config.toml
n_layer = 11
d_model = 160
n_experts = 8
experts_per_token = 2
d_expert = 96
d_shared_expert = 128
activation = "swiglu"
moe_layers = [1, 2, 3, 4, 5, 6, 7, 8, 9, 10]
router_score = "softmax"
normalize_top_k = true
routed_scale = 1.0
balance_loss = 0.0101
balance_bias = false
router_noise = 0.1
n_groups = 4
groups_per_token = 2
init_std_router = 0.0118
lr_router = 0.00235
n_head = 2
n_kv_head = 2
head_dim = 64
vocab_size = 1024
norm = "rmsnorm"
norm_place = "pre"
norm_eps = 1e-06
positions = "rope"
rope_base = 10000.0
rope_fraction = 1.0
qk_norm = false
attn_scale = 0.125
tie_embeddings = true
parallel_block = false
init = "trunc"
init_std_qkv = 0.0497
init_std_o = 0.0
init_std_up = 0.0497
init_std_down = 0.0
optimizer = "adam_variant"
lr = 0.0016
lr_mult_qkv = 0.4
beta1 = 0.9
lr_head = 0.0128
grad_clip = 0.5
warmup_steps = 384
schedule = "wsd"
decay_fraction = 0.892
decay_shape = "linear"
final_lr_fraction = 0.0
batch_tokens = 65536
seq_len = 512
doc_mask = false
z_loss = 0.0001
train_tokens = 540900000
steps = 8254
dataset = "wikipedia_en"
Below are experts of layer 3 (counted from 0) of a mixture-of-experts language model. Rows are named gate (a neuron's input weights, with its number), up (a neuron's input weights, with its number) and show model dimensions 80-119. Each number is 500 + 40 x the weight over its row's rms, rounded and kept within 0 to 999. Numbers have three digits each.
Before each expert's rows: "gets" lists some tokens that make up at least twice as much of what it gets as of all text. This comes from a sample of Wikipedia text that the model never trained on. Tokens count by the router's weight.

# expert 7
gets: "m", "n", " A", " S", "re", "is"
gate0:489491535607528519498500558470605578531447469534497482541497483542455503529529528524494514484555520456466418491477482521
up0:440516504507483508424470427569491439470470496491512547441563525533559478496454494514491524536475529527563611501494501482
gate1:509516552522491511493526533527457487514494588456479440422534563498452527497482488504489488539489518510438468498495508455
up1:546458543580557489522504552476448481450497503469436496550536431463463513460541512532447453516583554562505548466521489474
gate2:494479536526536487531502493486527449557449504541457500508493535484531516478556485461527472573522571520497489555540527507
up2:408454520460507480497448538512500429529471553520454477492496407442452508605490551518527542529513492485473474494443474529
gate3:436474581504497445536505469498527459489513493490412457464573513528518485457518537451472543470506519498488462461534515505
up3:486479463525495533446456558449546452512493559573439483497573469527459518528454504450516491480536546527477458504453469495
gate4:527579563484477480453513482490486465467447547563475527517485462480514505450535579402502476544561541477539508477502530470
up4:480497527582415452502511484554540576559496595504483546493523574507511503507504556536513502380507479439418520476574480508
gate5:529454475550467496562611489488509540425484533420518507536472538419459488462490528441461461442524478529547461480470490408
up5:454455428496557484458547472529460558440463515463490533497448465567537514493535537505493537501559508505502447549536531486
gate6:464486453522550424507475539476482532466497537545497420533534539464585471476537494468492512455510467493530495498520423486
up6:499462519570520477482521549436515527497550475523466514533443531528527522568463491459523552438486545486537489620505479537
gate7:495509499447585506589538532480506554482460551511475459543546551466512510507460473588527506538500500514490493364495507563
up7:503484503512555507586508540469497477499541461517516418456525486448503472556512435480550451527471505475494515451449467540
gate8:544459509492540466526494423495423537536490496497541454464455524446438494428468469510469467556496540447526488524492534531
up8:468490564549449510476505486523546514512547499444460497497413504501530453559525513375496472481496450499527500471499558517
gate9:533473550581502483557505461507520502482483495441532498604465453537490450520443406440532513477516517497526536452452452566
up9:460494497514470490479520542518459511497528469548451450483515529542484524550496552518467540512512433532486478521495505541
gate10:509530419467499496420539514531481547517491545561556503480471543503535534578508469507512501501538511440589418519443480480
up10:563505431476424580526501589527504545524575482550528483549500502430546488500465534524515524451535500486601476534493466522
gate11:455484515546582513460514498507490541492491474453559554490448506438581422478545481496545513513476487484547450537564435489
up11:454526524479504439549479546474494528511509546473541555486451477515459453583473451507472475493493456474589470507462537494
gate12:545549520504431443493500534549512460511517500468530480459500412529458509472480484517502566403451482430598407524490433475
up12:542549497455485552499440471480524515508531467457537547478445462467560515505518516425497480549499470625536459548567497511
gate13:512463545504461513413519463533500526498408511498501514516438500465446512452519474473486477423557549493495534515486486484
up13:530564463493525457477458451443426548544461439516516454462515528469520530596458454478445539501530478561451454449578543497
gate14:510508493540483501483492449543494432477489539505474460466411527500552473418489514512474512533476500461513528407481454551
up14:498554572463518462502550517492545484480528525560563511463559454494445522504512510516425505493500441488475560562482546485
gate15:502455517432510442529510515441524526492468462538495476470501487425530465505485516583432527483487465534505496529522495570
up15:494497590550506492524603458444461481439483491494553466441496474490498481540551515543450526529534514421446539435507513476
gate16:483524492505505506569427497533493473480441482597422493544473521508545514563470464553501508571512495495517540434524502524
up16:493493515455457461449491463574496535501547551534496535496522504517496469528428424515580545445510482510506453525501547503

# expert 5
gets: ",", " of", "s", ".", "p", " |"
gate0:511481484465469452527517556489459473522526568516544515552496467441543467526504438477562462462487437541473536478519508481
up0:460523496453543431511476480500442463439535481490512492435473477430494494540492466533451527519484410482499537472462414540
gate1:500531422491516469524533492430508495511544566542452483454528516473477455565534513507436425490489491534492478452457450472
up1:530523461451522466460485511500419522426487405422472513471458462449417497563523493513494437466556498528499469437536511529
gate2:503488498484592542506521480523534568503479528501519562452495447476559462391529490506510603582464462505538526533521437519
up2:443481545463477490409517451499489531472537487488538515507483443472549523519561515558542570556514534571543523535486449499
gate3:472530478517516528517505488425499541506463493525542489505498466480545527545565518423505559543570531497448554513510533546
up3:476567484514493484444497507543415471525619548418580438583454465513481500427487538531549442527507491465525508531469474455
gate4:593552515532496488453486537440567478444472479494475509441511480533532476418545437519499464563489526540542536460555422420
up4:522509523422490468511481534473483474475515416502503472453434532467529440585510526493450554548530478450529574503480482434
gate5:427544465490501554418553494411554460517432464383470516534516404497502537512515551529511531508516548521449514484526483557
up5:517495513422452531455568549443477550470523406519525526583377466465432531511514523495476457471511523503477563495518532440
gate6:502550463476473525560520561513532554542479455491478502495502524497554535550495505440485556549498499523497488476440538512
up6:518499469492508501490527461429464488457624531488521515486527476526495501524493449433440468466523550504432447489480472489
gate7:503455463509501566473528481568434469465531542524513421485586529450450450496544547489565552508525526510461445482506426531
up7:454527462505527463499521499500514531426521512516432490465564528502500483533483453531465558560509523488517488512528501492
gate8:472493485557440525517379514492522456519498438514613506485469515514489504489468463451556566454486489484575543520555489543
up8:480447469455447482582445490469513493473480473494526482469446500520532499549521584446541514563517499449548509522509564521
gate9:492452485486443414522519465439500471491469482532548531441463516495521566531507495583459494483539563524536465427504498475
up9:536451438443461541484493534489517530501561510494469467503460563466474496501498523550453508444467500473445520465590507498
gate10:489461552476507505508437534493566481462447428483452469501409540466490502452494526481476571527514428519473548452441491515
up10:520476492475476528530498543452483587493545513542489539477485347455505541541504514519462474526530523497566487495474539528
gate11:436479502432528458493491450490516415482480520406488509525508475467506444528564429439486480495451559509440457490411509493
up11:543486515538469520565501441440428621539449481493518496546489511529443511443456471550558504426441491458515523522493580481
gate12:446489568429482474495526511538512536534457479511516470434518438468516498525473509479563542477487477483399499459514483555
up12:461589493506486551435481495472467425527542440443482450478541450479441490489518467510412492556476576513487475474515402552
gate13:537510536467523553468462503474480526492497534471487489455483445528515482419488460515564522530560513524496540419447474508
up13:490504552465519532510406454497454515514440474460461487477436475536503451422478528498501523442529454469478498547495540493
gate14:498585498426488437530556550470548514520477481487521537470421476487490507510576465462432548490523513501585573461572556508
up14:535535544565514472517389526529446544479493578521538499491525482387534458559563518517501540546482475481461560483491503456
gate15:514400446505450544481551507561537482465429469472478546518480498526540613475562391469541490515492534537489531490524544518
up15:560474595545510501486472490474527513442517559534501476520523440519537479449483472407512470522529470479387490467535460534
gate16:514478597488508436488475508504512441498413424493481567479472568448547523450553501527527541478480477538528525445485418428
up16:444544475516507475507531482486471533443499506509481537530510431454516486472467491513463426480480466472501539491518498515

# expert 1
gets: "e", "a", "er", "t", "al", "h"
gate0:504467536474512542537536432506500525583506550512497445543540490544496437494538436497480605558492531469536497498511569500
up0:507441505496541534548501505556498540489509519485381462583465447529480570537447502505429514488472499523547467522512489567
gate1:541466528506529452457524470499506443553433459513539489539421579501549537490525521516459547475481472479520559484521521490
up1:459484512463490538554536532545521495457540530501446525395533439584489504510548487495545530559500475512505489523587460458
gate2:482545496456501467502472376503478516443510499472411537490433539530560475538474475537511499566483467481509478522473541539
up2:565538369492524519567581549483530461603464487496482493466514553423542536460526455503548506489519529478511538549552497525
gate3:483506487485501524452449479408488524500482467542491544515507529461527468487498449485472463464444476508496577453606524557
up3:488545494568571535509612477535431545500493503464419509494530463513505471464513408489453428450515488510517484379561480480
gate4:473461430485554520511492394503495508570494462511501489453525478495496506500498443470443555449436453497446457486463536537
up4:477505447505474545505440470508535442500489459537517546489477548580573463523510540469515460503524520559551563517503541492
gate5:503505544484485504444502434583510498467474524508520534467533438538481556509515571495535502496505465474451518483488501484
up5:509527500527520500547407499592529497520511484544510465482518579566488449538450584494536545563535479537529504480497447514
gate6:451520489423547497495486444538483499502497511549511496486514549550554492455575462585444523560519461517449475454544530557
up6:554489539540491570526516520446433541568479495491470451610492566522479575450503495552511450569501489509580558525522477489
gate7:490496503474483538509548485521492477501575593493452478521493502456460472375524438545511511517503529448517541535467490485
up7:476491531512488559560526461437543389507511509522567463514479512507569544512525514472522512494507511473503525576501521495
gate8:549482535531569465468475538503501513486443537386530557465504504532504497543505546447495585500455567474471543441487499494
up8:463633481511607457554513508503416464503441509431461508546530504528462469531558477490542438537509558545494521436495517456
gate9:551469404474535528550483577498545480486523478475503546458545472505504516513517516536486533549463538497499507474522488516
up9:495527521622526514508522518456446479484456516489498514470480473441523471545544463507514506494477494483559484473447493508
gate10:530468454423434479502451508529422481497505480546395539445536548500481477474515551509539552521491580507472518433473417566
up10:466476516416492565531496456541476523411477539503428470477539545473469415455508464473515544519481434440436473455442474486
gate11:518552493585567451532457517463518462527440500535598547491549523501492515402563515472475518502513459517494454524490553524
up11:467493472520524496387425507444525521487468489466497552461464494498486551472539455469510502492541527566543499472448501464
gate12:523486447471537497472492498493584590446580452500442495471550512496467471488535484554524541524530486584541528458522461499
up12:509493545505470477411432502477415432511462569499531477519524489523467499442490505504491523487519532447512470498464515446
gate13:530473499465484527512537476528513478441489538520509478463527396522508435451467460508501554504435509518514563460513475561
up13:501510422528510523496470602538496467526518475523473456495509487561523496503415481516506512466494536544538523513530433491
gate14:487501518510488454545452480462525465607521534542421492537422470461538417544519422479488455551590514514481464455507539509
up14:512498536484451483516521532504580519478568466454482519469454507475459479479539531451506584525525518492419460515436491564
gate15:493518520508486509541495502517503504495523493516470464509522427494464565440498492570505580549465567525453532456509491455
up15:428489533451480499487439592562483530472484477411526485557503565456459515563497513581518553518519476465499419564486541423
gate16:510465519483475504556560504583515464561447500509545513564491454477525468545575485490487492527508516558483442524527525522
up16:494476510551540489534565511536521508518547484537442471522510585519571430502461495451479462554475433499462603578431429475

# expert 3
gets: " |", "-", " in", " ", "|", "–"
gate0:512501472548503473512440530532483630546491495585553474492490518567498435544536590512557527546517570430419444538504496511
up0:503486507510452576481550503491588542468454503538447539536395549494414521516511492545572481503463509454464541492507546519
gate1:457485484449526561426467512497419507523485536428513543479574468503486457471473489466510571492459519533493532516554512459
up1:526478500502560543460486488466528513429498514496543497559462512488509526484460443534498493504533459564449533522462452505
gate2:502560531578455548453474457481498476521532545535460482452531456457498419476532454562478490498493483490514509430568444545
up2:458472546488469489472502563570534520489544528529450555455537510548487537447500552476472525554530423477509475538511484560
gate3:482541499476566537538507462547501454464473509535461431517562566429478493476545553429458552415470457485455531481473535418
up3:544526500475530425451468516429551516538532524502481583474541481427502522562497515577538512476513492478503583498542489523
gate4:483502491527485463550468523479473426567500473480551506509479475448448497582508578508545472540468521609414432463534507469
up4:504466411491552479411422563404518412571484404484577456462514548532473519521455505578478514461513410490532469410558464518
gate5:404573483512466481566506464479531501486520544541483538472551540496505490461527510446585472503489528464460461484509505564
up5:546445518441458475496477488502539524481513486525526468472481467477481436447521500512557541540520480478495479464477497537
gate6:490515442476470510477540510465511491449501465549438444493501525501553528531456542471452486486436512432443530373517416437
up6:439578522498496549529448449393482538533485551508539477512435475502468477509485502585503475475493531554578526444370504510
gate7:467554540501536460465503553473528506507426482398513478412472533501489529526528484502483467385497444491508470430558387504
up7:461522508504482495438498536454518467442503528482572457464438468549441479527418582512559497498538505532493481521495490495
gate8:500559460508478418542472462516482492521450456464508481472519449484533470508476546515598499539433504449533420490463548478
up8:593550421539557522495477469512573456510454515465490551477459516493505484493469467597436455620439515508533556494502501501
gate9:571525525541459475546472440445515460496503497485555483529462531530502453467457499508468500445459540506549535491506556483
up9:472464534495538513462486444513525502453503519453485547552527582494513487502493539490413456478509504513434510494503508476
gate10:522528544496463519572482513458517546501465451445525539524503437579503474360476497483492519500542473472477499510534496464
up10:509432541534449515468477555544578428471486468484426526460551472527482487589506573513398498459428476538556528525505522559
gate11:495558480545496454506467460460542571506497545538509573480508459486576521472563468441538498509515517492554501443539529446
up11:537512475501534563437501517452510432436499513520539483554529472440485511491471452430447474545545536551465477506469454465
gate12:463485557483525381493404452551456483535477466448434425458594522444521434507460539544443508407544444575476478484485527508
up12:511538501456508417567458499520494534530553505436485493531507556502529505558512479509499476423519498487516556456508496505
gate13:487525490492499442456491521496552523553486578526464425526506538439523525496517535491507498464476473428454493478520558479
up13:485508586408546403498478427496449453480550484531501567444476588520476522470429499541536481411530491444498562424500454542
gate14:548507494554496519489429564514471482493488452461483464519517492488457414515445592558448482517445479506397473472466461455
up14:500574505506513510541466458474474454496513515488483526495511495485476552486499537512562485481511533506568517452491507520
gate15:520497446494522447580578479529473502494509453523450424504539462432516491534448456540472517447527467582553453486412470557
up15:500487553519487470493489507544521564449508566493519584482519405483495480545466508545551548565486505456511483519508486448
gate16:507530500446581526516499441548488548482481475530525458584546545502506468500503561496482515555511447526479452529502543463
up16:525459485410527543439519468505474502425518511454428471446452568546487538535498460559559449563503483434484495495510534464

# expert 4
gets: " the", "g", " W", " a", " H", "f"
gate0:526428474468446517606430524496515556512557551554563572475461555537567476519512467519502436472447507506550505566547467538
up0:461512551561497468507395471501476469506457529494508468531429537535480518512451496497507508435497563491489473516522545521
gate1:487576531602540492451444563448526531495517512561544519559568453510454391460360461479511563438539474502466470499493490435
up1:512411538508493549538506509539558524469463443469523525504508415455557496440455525473458549461619493548488514468616521527
gate2:488486498515559477537516491502486488487475570474461437389530528502476468420507559529529526447463534526424445503473482466
up2:424534591505507464509507467397541519507530478439430466448442467484525549460506420502513500566460477500419509458499512536
gate3:479459539473422518458575554485519489513486439471481550491451439557529504475512550454443561466513516536487559466602524440
up3:466507498532499474438481501515492468439521488462561519540517430511518472506537484448577496505469570514498462497417438463
gate4:443587529459515448464489467465542513530522489505470486536509459505536427500482473457483514475436522492519496535471510497
up4:526501531531511511521516491469528581458531477529459553514458465509505472514454490486495507522470573531491487508467487497
gate5:511486489478542501517482594559525480535507514532494530598495522572488548461509478488456460503477475452468541478555492472
up5:505555453464490491520504417533500455527492575433545488530557505547472491518485486531506512505516457511492581434506479461
gate6:522544529455509547537385506529474505559516470529496512481532491549459466583505450455575486568528529542426498486554549453
up6:539532447470519477441479592484502587499501493464504453513525499470558482526506542527543519496509501511471425472450429445
gate7:488499438445530505445499489516539519524537576586553502472552478468489436438432533508435509536501510573478475477450567464
up7:487448555440462511492546569497456557616560525503504487470473439460496497558456546474452499406569506485448481470503491526
gate8:435488414490432561500499543514489460544516515536454443467560559501512456442457460466503480528447519508563557521512515569
up8:510543434544514496418471449558504475538490531503496469438428510454443476516545446517475498538558474481574489419520538490
gate9:504431492442529571496526443495601537523519502529505435524441424550448474464501480535444523524552549449543544534496490474
up9:458511531427543501479516418394491533441498453492478517525480442634507458487556501533522463537462488483534520502429441531
gate10:575497462503527476527523517547564567466473502526529493572552545433477541449415412486538540448508541448478485479492494515
up10:537480522501495540428527532544564507514522612578514568471514479515502532425507493468491510487537502498524540439456480589
gate11:498495470473483439529429461540539502496483481555518500450463531451531510508457478476530506499487498457462533484446467510
up11:557494582468511488501513426535502538514489532501459420449552593499532531456493507506459536465523463462502526471523480516
gate12:514457539472491562538442503511547458458505523594488509492502529569461473577553523534504507459455492567422440562510530446
up12:462516486534436475523550540554431379520548493519535462521514415488490448515493527479570521437484513488455506527508458558
gate13:550508495537474497575528529487496514366570477489504548462500446519527513569486508452471576485409553503584494547491495524
up13:481495488433520468560528547522524494474563497474550527527514483495539503567521550419501516529404484451469498516558525500
gate14:450491510501568464529523476536528432524489519462555494411577473512456476438469459426468578513507533537438440554517496491
up14:510504530521553532509459465469483476471532511447588523501560483588502552533574520550549468521464494608532449526500456466
gate15:450467542462521506581514477613474443572462431557451499495474475453494424501467508456507533453495458497525512418464555485
up15:437508529501435486571532458529456440501553445435480516531512483532506487544498582593441543559490543499475508507526515484
gate16:451440554500507435497486474527451516508511523460551488496523559506529446483572518597510459501487577593472444475474440534
up16:594475467563514434564503490506526510456443535470467554535530477405512556438445490494528481486467496595460522495436500475

# expert 2
gets: "1", "2", "9", "0", "3", "4"
gate0:515567535463471460519461451555475408518520554438497574464413522509504464488505483474496536412479545464531522551444517468
up0:481489480477468549481499478436538459511499501487529477515498499465445449474491513567490496523455483472550476472542490489
gate1:490545531565551514471469557473483482459490530500520465610500443526465438513512501556536454471517414466547487512466561454
up1:426428479538448503456471530480513483514495441460511558513537521462532578469481599459490515523520446559479487482465482458
gate2:476522537576568473543540494504536550492536509539469501511465475504506487510549484560509502427474419530412511464585511466
up2:525470585505514503533506502449427486499560463443504485464492532454520462516495497468462477476468557496535492457566465498
gate3:506529475532465574507492455493549489601532513535549470486484494471588472418485504517488524493469492493509508540464546523
up3:562562485424474494491469397509459528538532425478523470416488496536560522483508562533533478590513561428482476543490495539
gate4:514443475484540401513545634542503508537463494547491442553450487492541450452536480524559519501542537448499465498495412453
up4:561456482499596441484536487543479484468430596443585499472499528434490472484515488505517484501534450500458517505494481470
gate5:450574567507463491501489517561523446533528488529523487571497476596507466532438502447556486511523569449501524430480491511
up5:569501473451502470510449447500529513463505512448525556511489428443510507468463427515472471589468549405453454599488497397
gate6:529521556582558480496422497490513571485473526517497493491428437532495512500494418555498510490496436447523523562469498464
up6:493510480503477441510517455494526423520475489555488462486509512548561480527480513506515519549453491523390430505515457437
gate7:518522482430493510441473484568551469484488543400497453355559508497470470540470523472530523427468484544451523476496521490
up7:554468471509435569460532480508512502493531459512511516519530449471538480532511531529540465536563560562550532535455508443
gate8:508466481475544451443481549531534535531476547473503437484492489455513523428539453473522509558489454478482500505548486453
up8:466459580502520518450548511473496540462479605483568542477526503492534538498648516462538471490502477516607476469514541432
gate9:535458508547550500552466464512575506469509475541468498492519483527505428437501455533493554508493564427500565512549534433
up9:504434482543581483533485489571459512519417493440526560479447442492571450484471494517538470513459488492482544484514528474
gate10:497528556493549539501494434451469503519444510538565456538408506448461526534436516510511529484494460474478499492487470519
up10:537529522505510553504530531515513468508516425508440505429545514506503487487460477519516561442567503498488512544467507535
gate11:559414412483463546515508449539491542564485491450587505438475483523502488501422551489481476508442476490599424532502515458
up11:531483484496457467481468440566535469489516537448484510565503469528450543529528550500437487483561544490489522544515460559
gate12:477528444524501506612505511530432511386515470488516519523493507484534517489496456512534529456511527501556479458519521508
up12:476504455461496398533506476499477392544499440499537497551474535504472541592502527546525477484500450530477488474445461563
gate13:509467588489516483498537470620480438432510491510485486445576593495507444533501567477525486532466504522413518522493487506
up13:432540408543568496516470540567480464499520532558538568509452510526463554486554465462472424504584468557511458507524594518
gate14:478542575513485531536484505551517489533495475558408477518535502442481427485485554504556471547492513451549541380496506522
up14:530582474474445517499492472528514520454572473536496452481469474534563407564444464527522435464490435474480519451514517572
gate15:460485517477506460476393457499482520513480412501471549526556539482523480557524559513393481451467463438506548488530532475
up15:543496497526573452491488561468526502498482490464561574530518494567514529435464560526574503533563494530501514520487470548
gate16:544565525460485410533529512478491470517476538534529466511504494526522514502564501492455511483470482524586528556438472473
up16:511453508546463472468554568533464475454560444490502566469569541497483459495489429471517426440447509551473484455539522474

# expert 0
gets: " ", "ar", "i", "\n", " s", ")"
gate0:514460487525576560475566502520484476516482505477432517515514482499525508442516436530459492451540451559502477452483471487
up0:493480482512468503451516444530468513530448482547455553593529462532438450472529474529471526513528459546513552421525567474
gate1:492455474497519456458478492538449502449521491520500521422581470523568539429445504446573550504535431578488545573442514510
up1:502443480476513515469481539440507536548567513444537481499512516467494483515492491542530536527457459457461549523557493511
gate2:551448517452584531475480559491522513485491559491534539551489510488476529460493536502532484533486472580463589592469497497
up2:459571590533496505499561533453515524508445447434459539498452487497526502423449540457496586485505538511502595507495479483
gate3:487433568494517505446453468504532481470471549579527518502501472466487528532489467474578501521485559449436550450456470501
up3:507533514483464570510489480507553482492477574443454506484477529457511497464524428492580497513480502543506459527542471566
gate4:496457541438506468494461482487424509523514479450502555471437511429484511518548428498519508427497477498510478496445519479
up4:431477501469541505475491563470554502517535446486587495511514462439472505475523529548429483593437486441563542450552539488
gate5:435448516425453496443506512486484472509529552528474444537550471470513496527563564486522552505540506463486477515448507457
up5:585475447520445532461527485534582461470483522515515450484532409456515493490473475409532489518445506510484538485560544492
gate6:508463446524521498544613473565438440490468546554483485507503555497520553481534506541502565452452433489491556527487505499
up6:381531550499519527498440476563467588525460440529490457459499498518450492525585520473467537453486458489501442447465559506
gate7:424468530521536526551425479496429519506566532469548542438561467502484427480553431483446473506479538519459568434534471525
up7:527456519525494543425560536453534506507573426523424437522442419547509504566539509559506478538499494525527501498536557509
gate8:496497533438384506533512511460546525494519519434469500454513497495446455448517513484556457544505582526520471477483442520
up8:538503454487480510551383438519503494633481509521453458580502530602495494511518614558437470458492462529469429518524442513
gate9:409492518459472571388517536540487486455485461553494471491518479440524536493583447491452563499548486545559508440482546522
up9:559524501458500504401472530468487487427563506515576514465482549543456545493509571453452540487489479464518611570512452482
gate10:439540532429520514472449581508459448489487504502465465489545510491440465508463539442512516490483511370601531474520536492
up10:563506445512550555487532514530542501486497487499511514533525474518539505465516560519523471546458444473442497458470460455
gate11:505500538463570506507490482418468496550452575530519481472519547485455496511494535489566519519502524563541522464479582480
up11:574532457555476511472510528512483440512457561501508448508507517518460434461549495561466482520639555513558497487506512503
gate12:423513563415510507451483544555498498551415488504451438504521536528462498557522533507542591462519463504438552515535542464
up12:498537501475523449421439494491550495515570449509547510537548514495477456557494518506490549456440496573509479499522491487
gate13:450510442578462541491534461501453466479462484509528517464488513526511447514462500495538469546465591479518563478479431489
up13:466498460497491541535482417445490445517456503495502454488498534568531459422474514496540491467487489436489517498449514542
gate14:509544562534529563468435539463505515522500493472512471467457517526516461457567471485429451486501430492517527500454421401
up14:475544495535470519567467553423524520607503491479439482497441492514508477526454425497504494522574528453545472561546420595
gate15:431436551480471517524510496500485437510512477452528549535448468478559578501467511525471556545454484432498529557462523464
up15:471527483518481509525519532485529501450418447510552480564439575416558518535515458480440591444548532547566518520500511577
gate16:469491484458537501459494469482567531434489482463494433500595527499549497468485531506537526563438501486510595467544515486
up16:488523615470466448527492459531430564447549470605589493550497500493456469573536537455483536505516464528512482499417483490

# expert 6
gets: "ed", "ing", " to", " was", "en", " and"
gate0:479540504517538508552526507423508472506503466520526537460480501524542495462428525475443468498464473511464560463533492456
up0:471526497514566431451548515512482493552602513549541557489453549402484510536488503528576481490493490464527516495487529446
gate1:476526447393526490533555438501521445594466487537545507483538490505450531483473477526530541550476490531530536466531523509
up1:556548559580467441554508544501520509475495527487454498545502500505547451489475536553428457513528500477504450476446496442
gate2:512553511488566449526481523493461435479484506542490494531510494467432490526462504510494471497493521503530520482413479489
up2:498535433462522456486547506535538457587492520484522515509494476503472501490416473372464471488550566520536464534495553454
gate3:546457489539481477583540578501479471515496447493543521511493592571550506480443471499540495505462466539481544592478518548
up3:530450446570465505494546508425536545477481472541473539477484566527541500470562434475553525514504451517534532464454454522
gate4:591564512544481449428538498565524456474451531557504479456573572458501482469576453538482561513558521463474607457526507447
up4:470545565512459559478530516520527557447460474462511548493484446446565471481474553503604584518535502512465501450451541542
gate5:501510544465511600537479499540516444491499460545467391485502460493501507475480472463540559484516464524470489482488501540
up5:478568554525515534497541504515497493464486504518511450487568518517468547476436453470508555442449495467483498497520601485
gate6:497497477532545443431475497507451454474515476404488509468507528531505513518436536510516555514421570434526607476521551469
up6:546524487525475477569551506477559522449500473536541527502487522476490515492462557478467509507507508491509474518503478548
gate7:548507547464599507415508492552526487453478486559506542512449537496435460535556519450503559523565444532474513451479499480
up7:515500545490479410502499540469501518541556526525446483539493494497490473500468479475568497518540502548470508499500559485
gate8:457470507461532515447511594516504504566495434463493507540488483485478495521549530560488484448570525522578501442495506436
up8:444495441541490492560513604501591474593502455536541486485466496526462533447421529525555481418553501516540525529466496482
gate9:504439567481573426449477563535522450493491503525485488476521520485496499533510581497519486493484436497477522540494518464
up9:503463485488506484509450516510560501556568560521504457513531472574488463492485548514599517493492475424440492550530399493
gate10:556534556478512499469557505480581569433487469452478461507424467486530557523560515489545552512557582445521491540461464564
up10:411543501474510550559514488586560456467522504521447521566519522570527457530470478499553468499443469508491484492508440504
gate11:500496525418489507482493529525535485476437490479475399451471452486471529488545500461458550473440484490509492488434534500
up11:438488528523536520545505509440517485446468456479490511470529464506489491489490557576472517487409543478520426537490506444
gate12:555512557562525536546450550564483466506491484540476452500503534415595535488491441466470511517545434465531524448534405522
up12:461493489506531553469500560445590517442496481495496473512486531469574488511460485517473563520541514488528475528501524488
gate13:474493504480467473524473546457505461485488550577516544477475528505535502540486417442445449540503538389472464490516477463
up13:519531464473492476552537407554499602480473472479428436517576529502516454438482512550484546579543468525541503442520519525
gate14:476523534486514573501492468488464484538500549528430464426514478467504408482478507478534527479581489497499473498412458471
up14:496511450495417482555552542441528548531522447568452543524514481474489583465441519556603515478536505563415469506557454530
gate15:415523462481473489447504563439503510508533437508560511506510463475546478499485560478476552498557531518479543450551535475
up15:540449537501508505465536513519543463451456511528501494485552536513467506500440516497511510488472515517440528502518584427
gate16:494522493518496485490548514522533510525479559450480517459547489477443509490483496514554476511479541579517552454535518452
up16:528449469520497542510486467487450454482480548474455524498496518535521558486515550488509497519495495434462476489495450505